Weights of a small mixture-of-experts language model, trained from scratch on English Wikipedia.
Experts: 240 squared ReLU neurons an expert, 3 picks a token.
Below are experts of layer 4 (counted from 0) of a mixture-of-experts language model. Rows are named router (the router's row for the expert), up (a neuron's input weights, with its number) and show model dimensions 128-255. Each number is 50 + 15 x the weight over its row's rms, rounded and kept within 0 to 99.
After each expert's rows: "comes after" lists some tokens at least twice as common just before its tokens as in all text; "mostly gets" lists some tokens that are sent to it at least half of the time. This comes from a sample of Wikipedia text that the model never trained on. Tokens count by the router's weight.

# expert 17
router:61 42 55 31 50 48 46 42 51 46 35 53 54 32 68 35 45 75 26 51 37 31 53 52 69 60 46 78 36 59 53 49 79 47 51 59 44 66 27 55 69 66 50 39 55 36 52 67 51 42 52 43 52 46 29 40 46 34 66 40 55 59 53 34 84 37 46 72 62 41 56 52 64 49 24 31 41 54 39 63 55 61 53 59 65 50 24 17 43 34 57 52 22 78 72 54 69 69 36 41 38 19 34 73 24 73 33 63 44 64 51 61 66 36 24 67 35 71 48 70 62 26 34 22 58 58 35 45
up0:59 61 37 55 49 47 44 45 70 66 53 80 58 17 68 49 46 19 25 52 62 50 46 42 76 72 50 65 32 26 38 67 19 61 54 47 27 56 56 35 66 44 52 38 55 40 57 64 48 53 64 53 47 48 55 21 31 38 43 30 70 52 24 42 66 45 65 23 39 64 66 52 48 46 58 47 67 53 52 51 52 52 43 47 34 66 65 74 61 56 64 36 39 64 33 80 25 38 54 45 61 47 19 60 48 56 46 64 29 58 75 44 44 46 52 63 70 81 35 62 37 47 45 76 52 25 27 45
up1:42 37 58 69 22 30 46 58 62 35 47 48 46 73 38 49 45 37 53 42 70 37 82 22 42 76 25 26 47 63 83 32 66 58 61 61 45 51 48 26 61 57 56 63 47 58 77 62 50 49 35 35 21 45 48 72 56 59 48 15 53 47 44 48 52 55 56 39 47 46 54 59 08 60 41 64 58 77 84 44 32 37 56 52 23 64 55 54 25 52 39 16 66 41 31 48 57 52 42 43 57 72 56 60 51 61 62 34 57 68 46 66 44 54 52 72 61 36 36 56 16 66 31 27 41 41 61 51
comes after: "|", "\n\n", "==", "\n", "1", "2"
mostly gets: "-", "–", "==", "===", "== ", "=== "

# expert 27
router:34 48 32 56 21 27 47 72 37 71 47 62 72 12 47 45 61 36 39 67 28 55 29 36 31 53 31 62 44 54 66 42 66 31 38 48 26 47 62 43 76 55 70 34 34 53 77 50 43 41 28 64 60 21 32 65 59 67 45 40 44 69 42 45 60 66 28 49 64 42 27 82 45 25 46 42 70 73 34 61 25 56 36 35 72 57 56 40 40 67 64 39 56 44 77 39 47 65 32 53 20 27 47 48 48 27 64 77 56 56 41 47 70 54 42 75 59 25 61 49 49 51 41 68 56 32 45 62
up0:45 27 40 69 36 68 47 39 52 36 45 51 43 50 59 50 49 60 45 37 34 47 43 79 64 58 57 42 73 70 78 55 53 80 41 72 33 43 60 31 68 45 62 44 32 36 51 44 73 40 63 35 54 50 37 55 39 61 78 65 34 82 41 49 61 39 55 46 45 46 53 69 27 38 31 70 74 63 68 45 57 63 47 40 49 49 53 36 28 74 62 26 38 51 24 40 41 34 55 52 17 57 58 57 75 47 58 39 37 42 35 57 81 30 72 64 54 38 50 30 66 67 38 38 54 51 44 45
up1:59 52 70 33 17 45 65 62 40 46 77 52 46 44 40 49 60 62 81 41 43 55 28 46 74 56 52 29 61 73 56 60 54 68 32 66 65 31 32 24 53 86 33 59 37 61 56 57 44 31 61 26 52 65 38 32 49 66 25 36 51 67 54 38 44 64 41 48 53 76 23 63 40 67 46 32 36 52 45 69 36 42 42 54 52 49 56 55 28 44 71 66 55 61 68 47 42 54 43 57 47 47 59 17 33 69 47 69 41 58 30 31 49 64 21 39 22 51 63 65 46 34 69 69 50 53 47 55
comes after: "| ", ".", ",", "was ", "–", ":"
mostly gets: "10 ", "three ", "13 ", "16", "11 ", "14 "

# expert 24
router:52 68 33 40 45 78 73 47 32 52 42 31 64 25 53 78 58 57 30 64 48 61 55 42 42 55 34 43 40 54 72 72 52 40 54 50 56 93 47 53 51 57 46 22 39 23 72 45 69 45 55 71 25 51 30 62 55 58 37 55 56 57 53 37 67 85 58 59 43 44 51 59 48 56 52 36 65 29 53 47 60 61 38 37 33 37 48 42 35 31 48 34 43 42 37 14 30 61 37 55 32 36 46 65 29 59 54 82 33 45 48 60 77 33 50 60 32 37 21 53 54 67 34 43 85 33 48 61
up0:49 67 49 33 48 29 70 27 55 71 14 28 42 53 51 61 59 80 27 56 29 61 54 28 21 47 57 72 34 62 16 76 72 35 51 42 43 54 41 46 58 25 30 66 59 46 62 36 29 60 48 41 47 71 12 41 49 63 31 52 41 23 61 62 69 55 71 34 62 37 55 60 59 38 50 42 64 41 45 66 20 38 67 72 52 60 43 35 33 64 56 64 73 29 25 44 60 50 51 30 79 40 45 61 26 90 27 78 53 55 60 45 51 64 51 52 49 37 38 47 63 53 38 46 51 49 11 66
up1:58 59 53 39 29 62 45 30 36 58 41 46 31 57 74 34 28 59 41 59 30 41 32 34 48 57 67 33 46 30 66 89 41 57 57 54 56 64 52 53 54 37 67 54 73 73 20 35 40 56 68 49 35 58 51 79 55 64 53 56 36 67 66 46 47 52 56 33 45 34 31 73 47 52 52 31 57 31 61 42 78 61 67 54 63 56 47 55 42 54 71 83 82 68 22 55 37 58 68 79 40 44 63 46 64 74 37 43 80 38 69 38 67 30 52 61 53 48 50 49 44 44 65 56 51 23 54 54
comes after: "the ", "The ", "a ", "s ", "his ", "first "
mostly gets: "University ", "team ", "City ", "Party ", "State ", "Team "

# expert 22
router:45 45 45 50 46 49 45 37 32 60 42 73 38 21 45 49 55 32 28 49 21 69 77 42 20 49 45 54 54 59 39 22 48 42 57 70 33 66 62 50 63 42 43 40 35 31 71 50 45 45 64 42 40 38 37 66 34 70 48 45 27 87 73 58 61 64 47 70 70 50 36 86 60 42 64 45 69 50 32 52 73 34 67 41 57 63 33 53 54 61 60 46 32 72 51 63 26 57 45 63 27 57 65 29 34 81 36 63 31 57 34 63 52 33 41 35 32 39 48 47 38 67 50 39 57 33 62 55
up0:58 51 63 50 49 40 42 06 66 71 28 66 40 34 44 64 27 58 61 46 25 49 38 33 64 63 36 65 68 65 19 28 49 36 39 42 29 74 57 85 39 48 40 37 43 63 62 28 50 24 52 51 50 42 46 74 37 70 50 61 46 44 45 40 52 52 57 52 60 64 33 59 58 74 32 40 72 56 28 39 58 30 58 46 58 61 61 73 69 49 62 64 59 72 34 42 65 67 43 55 39 30 56 41 45 85 46 50 54 72 48 43 79 74 33 15 54 46 49 29 61 79 52 45 57 49 48 60
up1:54 32 39 42 56 86 59 29 17 65 59 64 66 39 34 49 45 59 34 18 55 56 63 23 49 41 47 61 56 64 36 67 54 60 74 53 44 70 52 38 48 45 26 47 55 29 47 54 74 39 60 59 46 69 55 68 38 58 78 66 49 45 70 47 42 56 35 61 52 69 59 71 42 59 49 53 38 24 34 36 60 61 30 33 48 63 53 60 39 40 71 38 77 87 33 37 29 71 72 40 55 73 60 17 34 58 37 62 37 59 54 61 29 36 44 60 20 42 51 54 61 64 29 45 55 38 40 39
comes after: "a ", "the ", "S", "- ", "=", "W"
mostly gets: "Ch", "Sh", "Bar", "Car", "Par", "St"

# expert 12
router:70 58 56 68 09 50 78 44 49 31 69 80 69 43 49 58 53 39 45 67 45 59 41 28 50 67 51 41 61 45 55 55 56 28 56 69 09 47 66 55 48 60 69 52 47 65 55 59 53 30 41 62 72 52 44 66 45 63 67 37 67 62 75 21 62 69 40 62 85 58 50 65 65 66 46 41 54 55 36 69 38 63 47 29 42 67 30 60 71 20 49 32 27 57 60 45 49 82 71 41 46 32 45 36 34 50 44 84 57 68 49 74 56 38 40 54 59 42 36 40 57 44 58 47 46 43 46 71
up0:19 24 63 33 32 43 66 32 37 54 57 56 52 35 60 44 41 69 47 32 79 71 56 45 20 60 53 39 41 52 75 50 59 26 55 76 41 73 38 66 56 25 53 31 68 49 47 33 46 46 66 37 53 44 16 35 52 31 62 74 45 42 52 49 53 37 60 32 40 77 55 54 49 35 71 34 36 57 43 61 49 51 37 24 45 45 55 53 67 49 48 51 71 35 50 27 40 44 53 68 59 61 60 40 55 70 53 78 77 77 47 60 67 38 42 51 57 64 49 25 56 54 34 55 70 26 34 46
up1:50 51 44 34 41 36 37 50 46 48 87 50 25 63 54 40 23 59 23 37 63 41 19 41 41 31 40 57 54 71 47 46 78 44 65 61 53 56 51 75 35 70 52 51 73 54 46 47 35 53 61 36 61 70 43 59 36 37 65 30 52 66 50 17 53 30 42 70 59 83 64 49 75 71 59 34 39 37 48 60 42 58 22 30 56 46 60 60 77 56 50 27 27 55 48 24 33 51 40 54 66 45 54 57 43 44 59 54 38 50 41 44 20 47 45 62 53 49 48 40 42 28 44 53 34 58 52 75
comes after: "| ", "–", "D", ".", "C", "V"
mostly gets: "Al", "Col", "El", "Gu", "Qu", "au"

# expert 31
router:47 46 47 64 29 52 34 39 58 40 77 43 51 28 43 63 80 44 43 90 47 42 57 69 47 42 45 34 74 31 44 35 54 57 66 47 60 48 86 61 40 40 72 34 45 27 69 68 50 35 52 30 44 40 23 65 31 64 66 29 42 73 48 37 54 48 57 58 59 43 34 76 46 48 39 44 62 60 58 38 59 62 38 59 45 58 48 51 53 59 47 06 70 37 60 61 46 49 41 56 48 34 46 58 48 80 49 43 48 45 58 43 60 35 70 58 35 61 32 46 65 42 50 54 74 27 46 68
up0:48 44 58 49 50 63 50 40 80 43 17 50 55 71 69 60 16 44 78 48 85 50 33 64 50 33 52 41 49 43 42 33 44 36 67 68 45 84 26 57 33 38 68 22 02 59 69 35 72 59 85 66 57 66 25 19 51 44 43 34 66 47 44 35 17 41 68 41 60 59 45 46 72 24 50 61 44 30 30 74 56 50 37 43 50 30 42 45 47 49 48 31 27 31 49 61 35 73 43 35 57 23 46 67 57 70 27 53 54 47 57 46 59 67 51 75 56 30 42 56 67 63 49 54 70 52 59 73
up1:41 60 76 41 37 51 31 59 36 44 37 52 63 34 20 46 88 44 71 74 49 52 73 60 37 28 60 82 54 46 48 48 54 71 54 59 66 19 40 60 61 37 51 40 70 66 31 48 54 39 62 47 74 43 40 24 45 57 54 29 65 55 33 43 95 20 39 63 69 47 48 48 84 49 45 30 46 33 76 68 51 55 62 55 56 09 59 19 44 76 43 75 78 35 77 48 78 39 61 44 59 61 49 58 45 44 59 63 52 52 64 60 29 34 49 52 57 37 50 64 91 64 52 43 43 63 43 58
comes after: "| ", "(", "; ", "–", "-", ","
mostly gets: "en", "En", "19", "Men", "el", "Women"

# expert 29
router:25 29 50 62 41 41 28 28 59 65 49 58 41 27 39 67 60 62 50 71 43 44 56 20 57 60 33 43 59 54 42 45 57 47 68 45 24 47 60 60 58 51 55 46 30 44 56 51 77 49 59 33 60 52 26 37 38 84 49 33 73 68 46 29 64 59 52 46 70 42 37 75 68 71 48 24 58 54 53 44 57 71 26 46 55 51 56 40 43 60 61 40 62 65 49 48 34 89 46 57 30 43 41 46 37 51 61 36 27 77 34 64 55 21 37 57 59 58 16 66 45 32 55 42 55 46 32 95
up0:51 71 69 20 43 80 60 36 58 64 38 88 44 76 52 46 39 70 32 79 69 63 61 65 40 27 50 41 43 56 39 61 44 41 45 45 50 55 37 48 71 67 51 49 57 56 50 66 29 52 59 39 19 25 50 65 61 30 40 63 87 49 44 57 62 46 35 50 45 64 48 54 54 30 24 62 61 54 50 51 97 17 54 43 52 58 71 39 54 47 47 42 54 69 31 46 41 44 62 38 43 38 56 37 41 51 68 49 28 59 21 51 45 12 38 75 48 62 60 41 23 35 57 62 31 48 54 72
up1:38 66 22 37 81 40 27 44 37 71 50 67 63 61 41 50 35 23 56 56 54 42 40 58 67 51 36 71 39 63 38 72 59 53 50 37 74 40 33 45 38 59 52 56 61 73 40 79 45 22 57 65 62 56 21 26 55 76 29 77 52 33 27 29 19 58 41 42 56 79 40 37 52 61 44 45 46 68 84 35 56 57 27 40 50 72 42 47 38 47 59 36 59 54 38 43 67 52 30 57 28 70 35 61 63 43 25 48 50 64 70 44 58 66 42 40 47 50 55 13 30 63 23 55 70 37 47 74
comes after: "the ", "a ", "and ", "- ", "of ", ": "
mostly gets: "St", "Am", "Sh", "Th", "Ad", "Ab"

# expert 30
router:33 55 37 28 18 38 52 49 40 50 38 75 44 25 40 59 51 36 69 54 28 39 45 56 41 39 44 59 52 67 51 48 68 48 62 34 48 52 57 50 62 52 76 31 45 37 51 36 69 34 41 48 52 60 61 20 66 53 45 38 70 86 37 48 72 45 76 57 51 65 46 70 65 45 61 42 67 39 47 93 44 39 20 44 54 56 68 69 42 54 54 53 59 49 35 69 48 59 38 67 58 58 37 44 12 88 54 49 17 88 60 48 72 39 40 55 58 53 45 60 31 55 37 45 25 43 38 65
up0:67 24 62 50 33 54 90 48 53 44 45 44 66 67 45 51 46 67 31 67 48 59 90 44 73 42 64 60 47 78 46 48 58 52 63 48 38 70 45 44 54 47 29 29 37 53 39 46 42 53 66 54 46 46 43 32 27 37 52 33 72 44 66 35 37 45 72 41 51 27 58 72 55 43 46 40 54 68 53 49 41 73 50 53 28 56 73 34 49 58 33 49 49 36 51 37 45 27 32 51 52 54 60 36 52 46 53 22 35 58 29 41 68 52 42 29 67 63 41 56 53 68 62 68 61 50 48 67
up1:48 48 20 52 53 49 67 43 46 34 47 40 42 43 55 41 73 44 48 23 31 36 55 48 79 78 56 68 54 40 56 51 48 61 60 54 31 63 54 48 58 44 55 56 36 51 44 15 60 50 34 48 20 62 33 48 50 42 62 45 49 58 69 69 96 86 56 49 56 33 48 55 37 52 41 44 39 58 23 67 45 44 48 36 12 75 55 49 46 40 64 33 85 56 26 60 60 36 40 45 60 38 59 29 23 77 85 69 56 66 53 70 38 55 42 70 25 57 49 56 77 70 33 24 60 39 43 24
comes after: "\n\n", "\n", ". ", "it ", "It ", "that "
mostly gets: "was ", "were ", "In ", "been ", "It ", "== "

# expert 7
router:47 24 52 57 24 66 33 56 49 73 72 49 43 54 52 57 50 49 53 63 33 36 55 43 73 63 40 33 42 68 46 46 43 54 41 39 35 70 50 39 59 54 59 32 19 48 42 35 45 50 55 38 51 65 14 51 41 43 62 41 53 86 43 43 67 42 64 68 85 47 36 67 68 43 56 39 58 52 35 41 43 67 25 46 54 81 58 49 34 44 60 31 51 49 56 56 37 47 44 76 28 22 22 69 32 35 37 63 40 70 50 53 68 36 48 60 52 59 39 61 36 30 47 43 43 49 68 60
up0:55 60 33 58 54 60 19 39 67 63 68 81 49 63 58 54 54 41 31 26 42 51 37 52 69 61 60 59 69 33 49 51 63 24 37 43 51 59 70 53 52 31 44 63 65 63 37 63 41 45 51 73 53 37 32 74 54 33 51 59 54 43 47 37 46 43 69 32 69 34 62 61 47 30 49 42 57 66 48 67 51 57 40 64 39 58 75 54 50 45 54 60 48 39 34 57 12 27 15 37 49 44 38 66 49 38 46 69 28 40 67 38 52 40 75 52 41 52 58 35 40 25 53 60 49 25 23 39
up1:30 58 49 57 49 44 69 76 52 54 50 33 26 75 39 33 67 63 49 49 24 16 53 22 39 59 34 42 50 57 54 79 15 56 43 43 62 43 70 36 37 39 52 61 30 43 63 55 29 57 65 40 63 54 33 73 30 37 56 45 52 52 76 48 38 52 62 72 46 60 49 41 27 55 38 54 48 60 42 41 34 55 34 32 33 53 69 77 16 40 59 08 46 41 54 26 57 45 62 33 44 27 63 52 28 40 52 56 58 56 56 24 56 36 46 56 48 32 53 57 72 49 77 40 37 47 42 50
comes after: "the ", "- ", "and ", "a ", "==", "The "
mostly gets: "such ", "career", "early ", "present", "may ", "However"

# expert 14
router:49 60 75 51 39 54 45 59 15 50 41 54 56 13 61 39 39 27 71 97 34 69 62 24 16 64 36 43 47 39 41 54 56 41 54 51 66 71 65 77 58 39 72 35 53 63 62 50 71 41 89 56 36 67 39 54 68 46 41 37 83 47 32 53 84 48 57 53 44 20 59 50 62 70 58 34 43 43 55 72 30 63 44 34 46 55 45 12 42 50 50 42 62 34 25 57 36 51 34 72 45 26 71 51 38 73 29 57 49 72 39 32 62 46 35 57 68 63 42 72 54 60 45 57 67 68 26 84
up0:42 44 49 56 39 69 48 68 65 69 60 38 54 69 42 71 33 45 61 54 44 26 40 47 52 65 29 28 39 33 56 49 51 45 61 39 53 58 45 53 56 39 53 56 60 52 57 45 38 52 56 40 50 36 53 39 52 53 58 46 58 36 28 64 72 45 37 33 44 58 86 55 77 32 71 58 29 52 19 39 51 33 35 77 33 66 50 53 28 64 77 48 42 52 55 47 46 26 47 33 62 59 59 66 13 55 30 44 58 39 81 65 74 45 22 42 62 28 51 65 39 57 29 40 49 35 67 73
up1:62 06 29 76 71 51 49 64 70 29 54 66 84 63 22 46 37 99 40 45 30 42 63 28 30 56 34 42 48 49 56 80 46 46 67 55 55 34 51 83 55 51 42 39 62 44 62 41 26 50 73 38 58 53 59 64 38 56 73 56 57 49 50 50 52 27 60 47 56 62 39 51 58 72 70 56 37 38 48 47 52 20 32 26 52 17 62 62 43 63 60 58 36 74 37 41 51 49 67 57 54 42 48 40 49 59 65 33 78 38 62 28 63 47 56 57 34 53 60 49 34 50 62 44 09 48 43 54
comes after: " ", ", ", ". ", "0 ", ") ", "1 "
mostly gets: "The ", "who ", "which ", "and ", "He ", "but "

# expert 15
router:55 35 75 43 51 54 42 45 33 54 60 64 57 42 40 39 73 41 42 54 45 40 42 59 48 42 47 69 44 45 31 64 41 31 47 76 51 66 70 38 63 26 82 29 33 40 44 51 47 40 65 30 72 32 44 73 59 68 47 46 61 58 55 36 66 56 59 65 65 43 56 48 48 60 46 18 61 54 49 79 48 47 29 57 67 48 37 60 50 67 57 39 28 42 23 59 21 39 63 65 33 39 68 30 33 46 66 40 32 62 29 40 59 70 44 55 59 72 22 47 64 48 60 40 65 36 67 30
up0:76 56 69 66 52 59 36 57 25 47 52 45 24 46 47 45 56 56 61 51 30 58 49 38 69 59 60 67 32 50 53 47 60 24 36 57 24 48 42 60 33 65 34 34 31 55 16 60 62 49 45 38 37 32 56 37 62 58 38 63 77 25 48 32 71 39 79 78 54 49 62 43 63 47 64 53 77 24 45 45 34 38 72 41 42 54 35 34 64 25 66 58 35 18 55 63 36 65 65 65 57 55 93 12 46 63 67 54 64 60 50 51 63 60 60 67 21 69 39 73 36 52 68 36 81 36 45 34
up1:55 43 60 21 55 25 57 44 61 68 42 53 39 47 43 52 10 44 78 37 65 49 39 77 50 69 51 27 53 50 49 34 74 39 54 25 59 60 73 44 22 46 42 30 33 48 48 51 89 57 61 58 82 54 62 74 40 54 34 42 65 22 35 77 46 26 54 15 43 51 56 47 37 54 53 39 64 76 41 66 47 67 70 54 33 39 58 47 40 68 38 54 19 42 22 56 61 33 37 72 57 40 50 10 57 30 64 51 42 90 46 76 45 36 47 44 56 53 44 47 52 42 35 22 31 52 46 68
comes after: "201", "200", "(", "202", "| ", "–"
mostly gets: "201", "200", "202", "a", "199", "197"

# expert 0
router:24 48 58 31 40 51 46 46 50 53 53 54 69 42 59 54 55 54 28 55 59 85 66 52 71 29 47 46 79 61 50 58 54 62 43 43 43 46 43 54 73 69 62 41 57 50 42 55 46 33 62 51 51 35 61 55 59 60 36 31 51 41 52 41 52 51 52 64 65 73 29 46 71 72 63 37 67 30 58 49 54 53 41 62 44 46 52 17 55 67 65 45 47 57 47 54 42 55 36 67 19 41 50 29 42 51 57 48 21 81 42 47 32 47 46 47 72 61 23 58 56 52 41 40 74 67 42 50
up0:38 38 58 41 41 23 28 26 47 31 52 43 47 61 28 60 60 49 79 70 15 63 51 31 53 42 54 50 53 47 32 36 73 63 57 62 39 44 50 30 60 48 33 37 47 55 38 41 73 53 62 51 62 79 31 63 80 65 41 41 50 46 52 40 49 56 67 61 48 35 46 40 47 66 72 31 27 46 49 83 28 28 48 55 53 51 43 35 74 36 40 42 56 63 48 46 75 43 30 72 46 37 80 47 45 30 44 27 49 65 48 45 45 65 73 28 47 65 52 57 35 53 79 33 34 54 57 25
up1:64 71 49 32 44 49 26 43 66 56 49 69 62 32 26 47 39 43 71 65 57 15 65 88 42 42 57 61 47 19 41 62 32 44 58 39 77 44 68 40 48 39 56 54 39 23 51 85 29 48 35 66 60 60 52 25 46 43 45 47 57 89 53 39 67 32 36 68 61 78 34 42 49 57 19 44 52 30 55 44 63 36 39 11 44 85 48 45 41 43 57 49 45 64 66 34 52 60 42 30 47 60 35 32 53 31 78 42 74 36 59 58 43 75 37 42 41 53 40 47 46 61 57 48 61 52 49 40
comes after: "'", ".", "as ", "is ", "=", "of "
mostly gets: "\n\n", "his ", "their ", "the ", "had ", "would "

# expert 2
router:49 52 44 72 36 57 59 46 34 46 67 44 48 61 40 66 41 32 60 63 37 16 45 59 53 43 49 55 52 35 54 30 57 33 37 45 30 71 35 82 68 74 68 44 54 41 48 47 46 60 75 29 43 39 48 56 46 58 45 48 49 68 55 25 50 54 71 52 46 54 55 80 63 57 36 42 62 63 55 35 23 55 61 43 74 52 48 69 62 55 48 39 44 74 55 64 50 77 36 47 54 36 47 25 43 37 48 56 46 65 22 61 43 39 43 51 30 63 21 69 50 39 45 59 61 41 27 48
up0:80 70 41 74 54 58 59 41 35 50 58 32 33 61 50 75 67 43 32 56 33 44 43 27 55 54 31 63 55 65 56 57 54 52 60 55 66 37 48 49 61 38 43 88 42 51 39 37 45 74 30 42 33 59 43 60 20 51 50 49 69 49 31 75 38 64 41 30 48 35 40 69 49 56 46 31 80 39 08 51 41 84 28 62 71 44 39 48 50 51 54 30 62 74 74 49 69 65 40 59 51 48 75 44 53 34 53 45 27 29 51 57 49 53 23 35 85 51 47 51 60 55 42 73 57 67 55 26
up1:32 51 34 54 54 35 15 41 25 45 40 41 58 49 47 56 54 45 58 01 65 35 52 68 54 34 60 67 29 43 53 30 61 50 58 61 53 36 48 57 43 35 51 47 42 42 49 47 51 45 65 12 51 71 44 30 36 70 45 54 34 72 55 23 56 59 49 59 75 42 42 60 59 47 53 57 57 70 44 42 60 59 35 46 78 36 50 68 50 82 37 46 34 38 64 55 77 83 25 57 50 66 48 47 86 45 78 31 63 55 55 58 55 30 46 64 43 59 36 59 34 24 72 56 82 50 48 73
comes after: "\n", "|", ")", "\n  ", ";", "one "
mostly gets: "with ", "In ", "during ", "under ", "- ", "by "

# expert 4
router:73 52 64 49 43 24 63 52 38 40 56 51 82 64 19 42 54 40 42 70 56 35 72 33 64 47 50 43 61 70 57 41 65 44 20 37 59 77 69 46 61 47 56 47 39 35 56 44 65 39 78 37 44 29 45 37 53 38 63 58 50 52 25 46 74 55 35 36 54 28 52 58 53 63 48 32 75 45 53 58 34 64 51 29 65 74 45 56 34 42 77 55 52 75 71 54 30 68 35 67 35 56 47 56 17 43 78 44 44 77 62 62 43 64 13 57 46 40 38 41 35 38 40 34 35 50 32 52
up0:74 46 39 39 39 56 60 59 54 44 85 48 35 33 40 54 26 34 59 71 30 32 72 51 89 61 67 42 66 63 28 39 20 63 54 54 44 38 37 46 70 52 53 62 43 65 55 44 29 39 62 52 71 74 25 50 41 49 38 57 53 33 50 42 44 02 36 37 45 38 28 17 51 58 50 62 49 61 47 58 57 41 69 61 26 50 46 47 36 54 29 70 49 54 43 50 43 23 48 54 55 31 60 66 49 67 57 29 60 72 60 51 81 51 35 46 65 49 34 21 28 55 55 19 09 42 41 50
up1:38 35 34 66 40 36 60 67 59 45 69 19 71 75 68 55 61 74 44 50 27 69 39 48 55 51 65 73 44 33 73 42 90 58 59 62 46 51 32 33 38 78 43 29 35 48 87 33 78 52 77 80 40 71 54 57 60 49 60 43 66 70 68 70 59 27 25 57 67 37 58 25 41 23 42 70 42 47 46 38 53 49 27 52 35 66 36 46 37 54 33 23 48 47 51 79 56 48 74 60 83 50 54 39 54 52 35 29 39 35 48 31 67 34 41 43 70 45 34 36 65 12 19 17 70 54 55 31
comes after: "of ", "in ", "on ", "to ", "for ", "at "
mostly gets: "the ", "his ", "their ", "th", "this ", "October "

# expert 6
router:39 43 74 35 45 85 58 56 46 53 47 28 43 35 61 44 56 60 32 69 59 38 37 51 59 52 17 34 39 54 43 58 58 60 45 23 24 68 40 52 54 49 62 40 30 22 49 53 61 46 42 50 29 25 26 63 36 56 78 41 58 56 65 06 65 62 92 68 84 42 51 57 43 67 64 38 56 48 45 33 23 69 53 37 71 46 59 46 36 47 71 30 41 44 72 49 19 52 45 76 35 27 65 38 45 44 32 76 37 58 52 39 54 41 35 60 32 66 47 60 69 39 45 51 47 31 34 45
up0:31 44 53 41 52 91 58 68 65 52 26 44 64 39 68 45 33 55 56 30 56 44 58 31 45 40 40 52 52 46 31 21 45 53 39 45 56 53 46 49 37 61 68 57 52 47 45 34 46 69 24 15 34 42 30 51 56 32 29 21 37 65 35 10 82 59 47 78 69 55 48 59 25 55 26 61 43 73 53 69 67 61 66 70 77 55 74 47 33 71 48 53 39 64 34 35 55 43 71 56 50 55 46 46 31 40 36 60 62 82 49 58 59 34 53 56 27 63 35 76 54 42 51 63 58 50 63 55
up1:51 65 40 52 78 62 52 51 37 45 41 57 72 26 58 69 32 64 55 40 39 45 40 38 49 54 85 79 51 31 30 72 51 43 71 51 44 60 50 51 44 41 45 58 57 68 30 62 49 31 66 49 55 45 45 48 37 52 26 63 55 52 58 56 40 77 51 58 30 55 63 25 56 52 64 55 62 54 38 37 29 53 57 33 41 18 80 65 46 56 20 51 31 73 54 52 42 60 47 62 84 33 56 44 49 65 29 67 55 59 66 18 64 34 51 57 29 43 39 69 62 49 38 58 37 73 63 52
comes after: "| ", "- ", "(", "\n\n", ": ", "; "
mostly gets: "°", "= ", "Best ", "Total ", "Personal ", "−"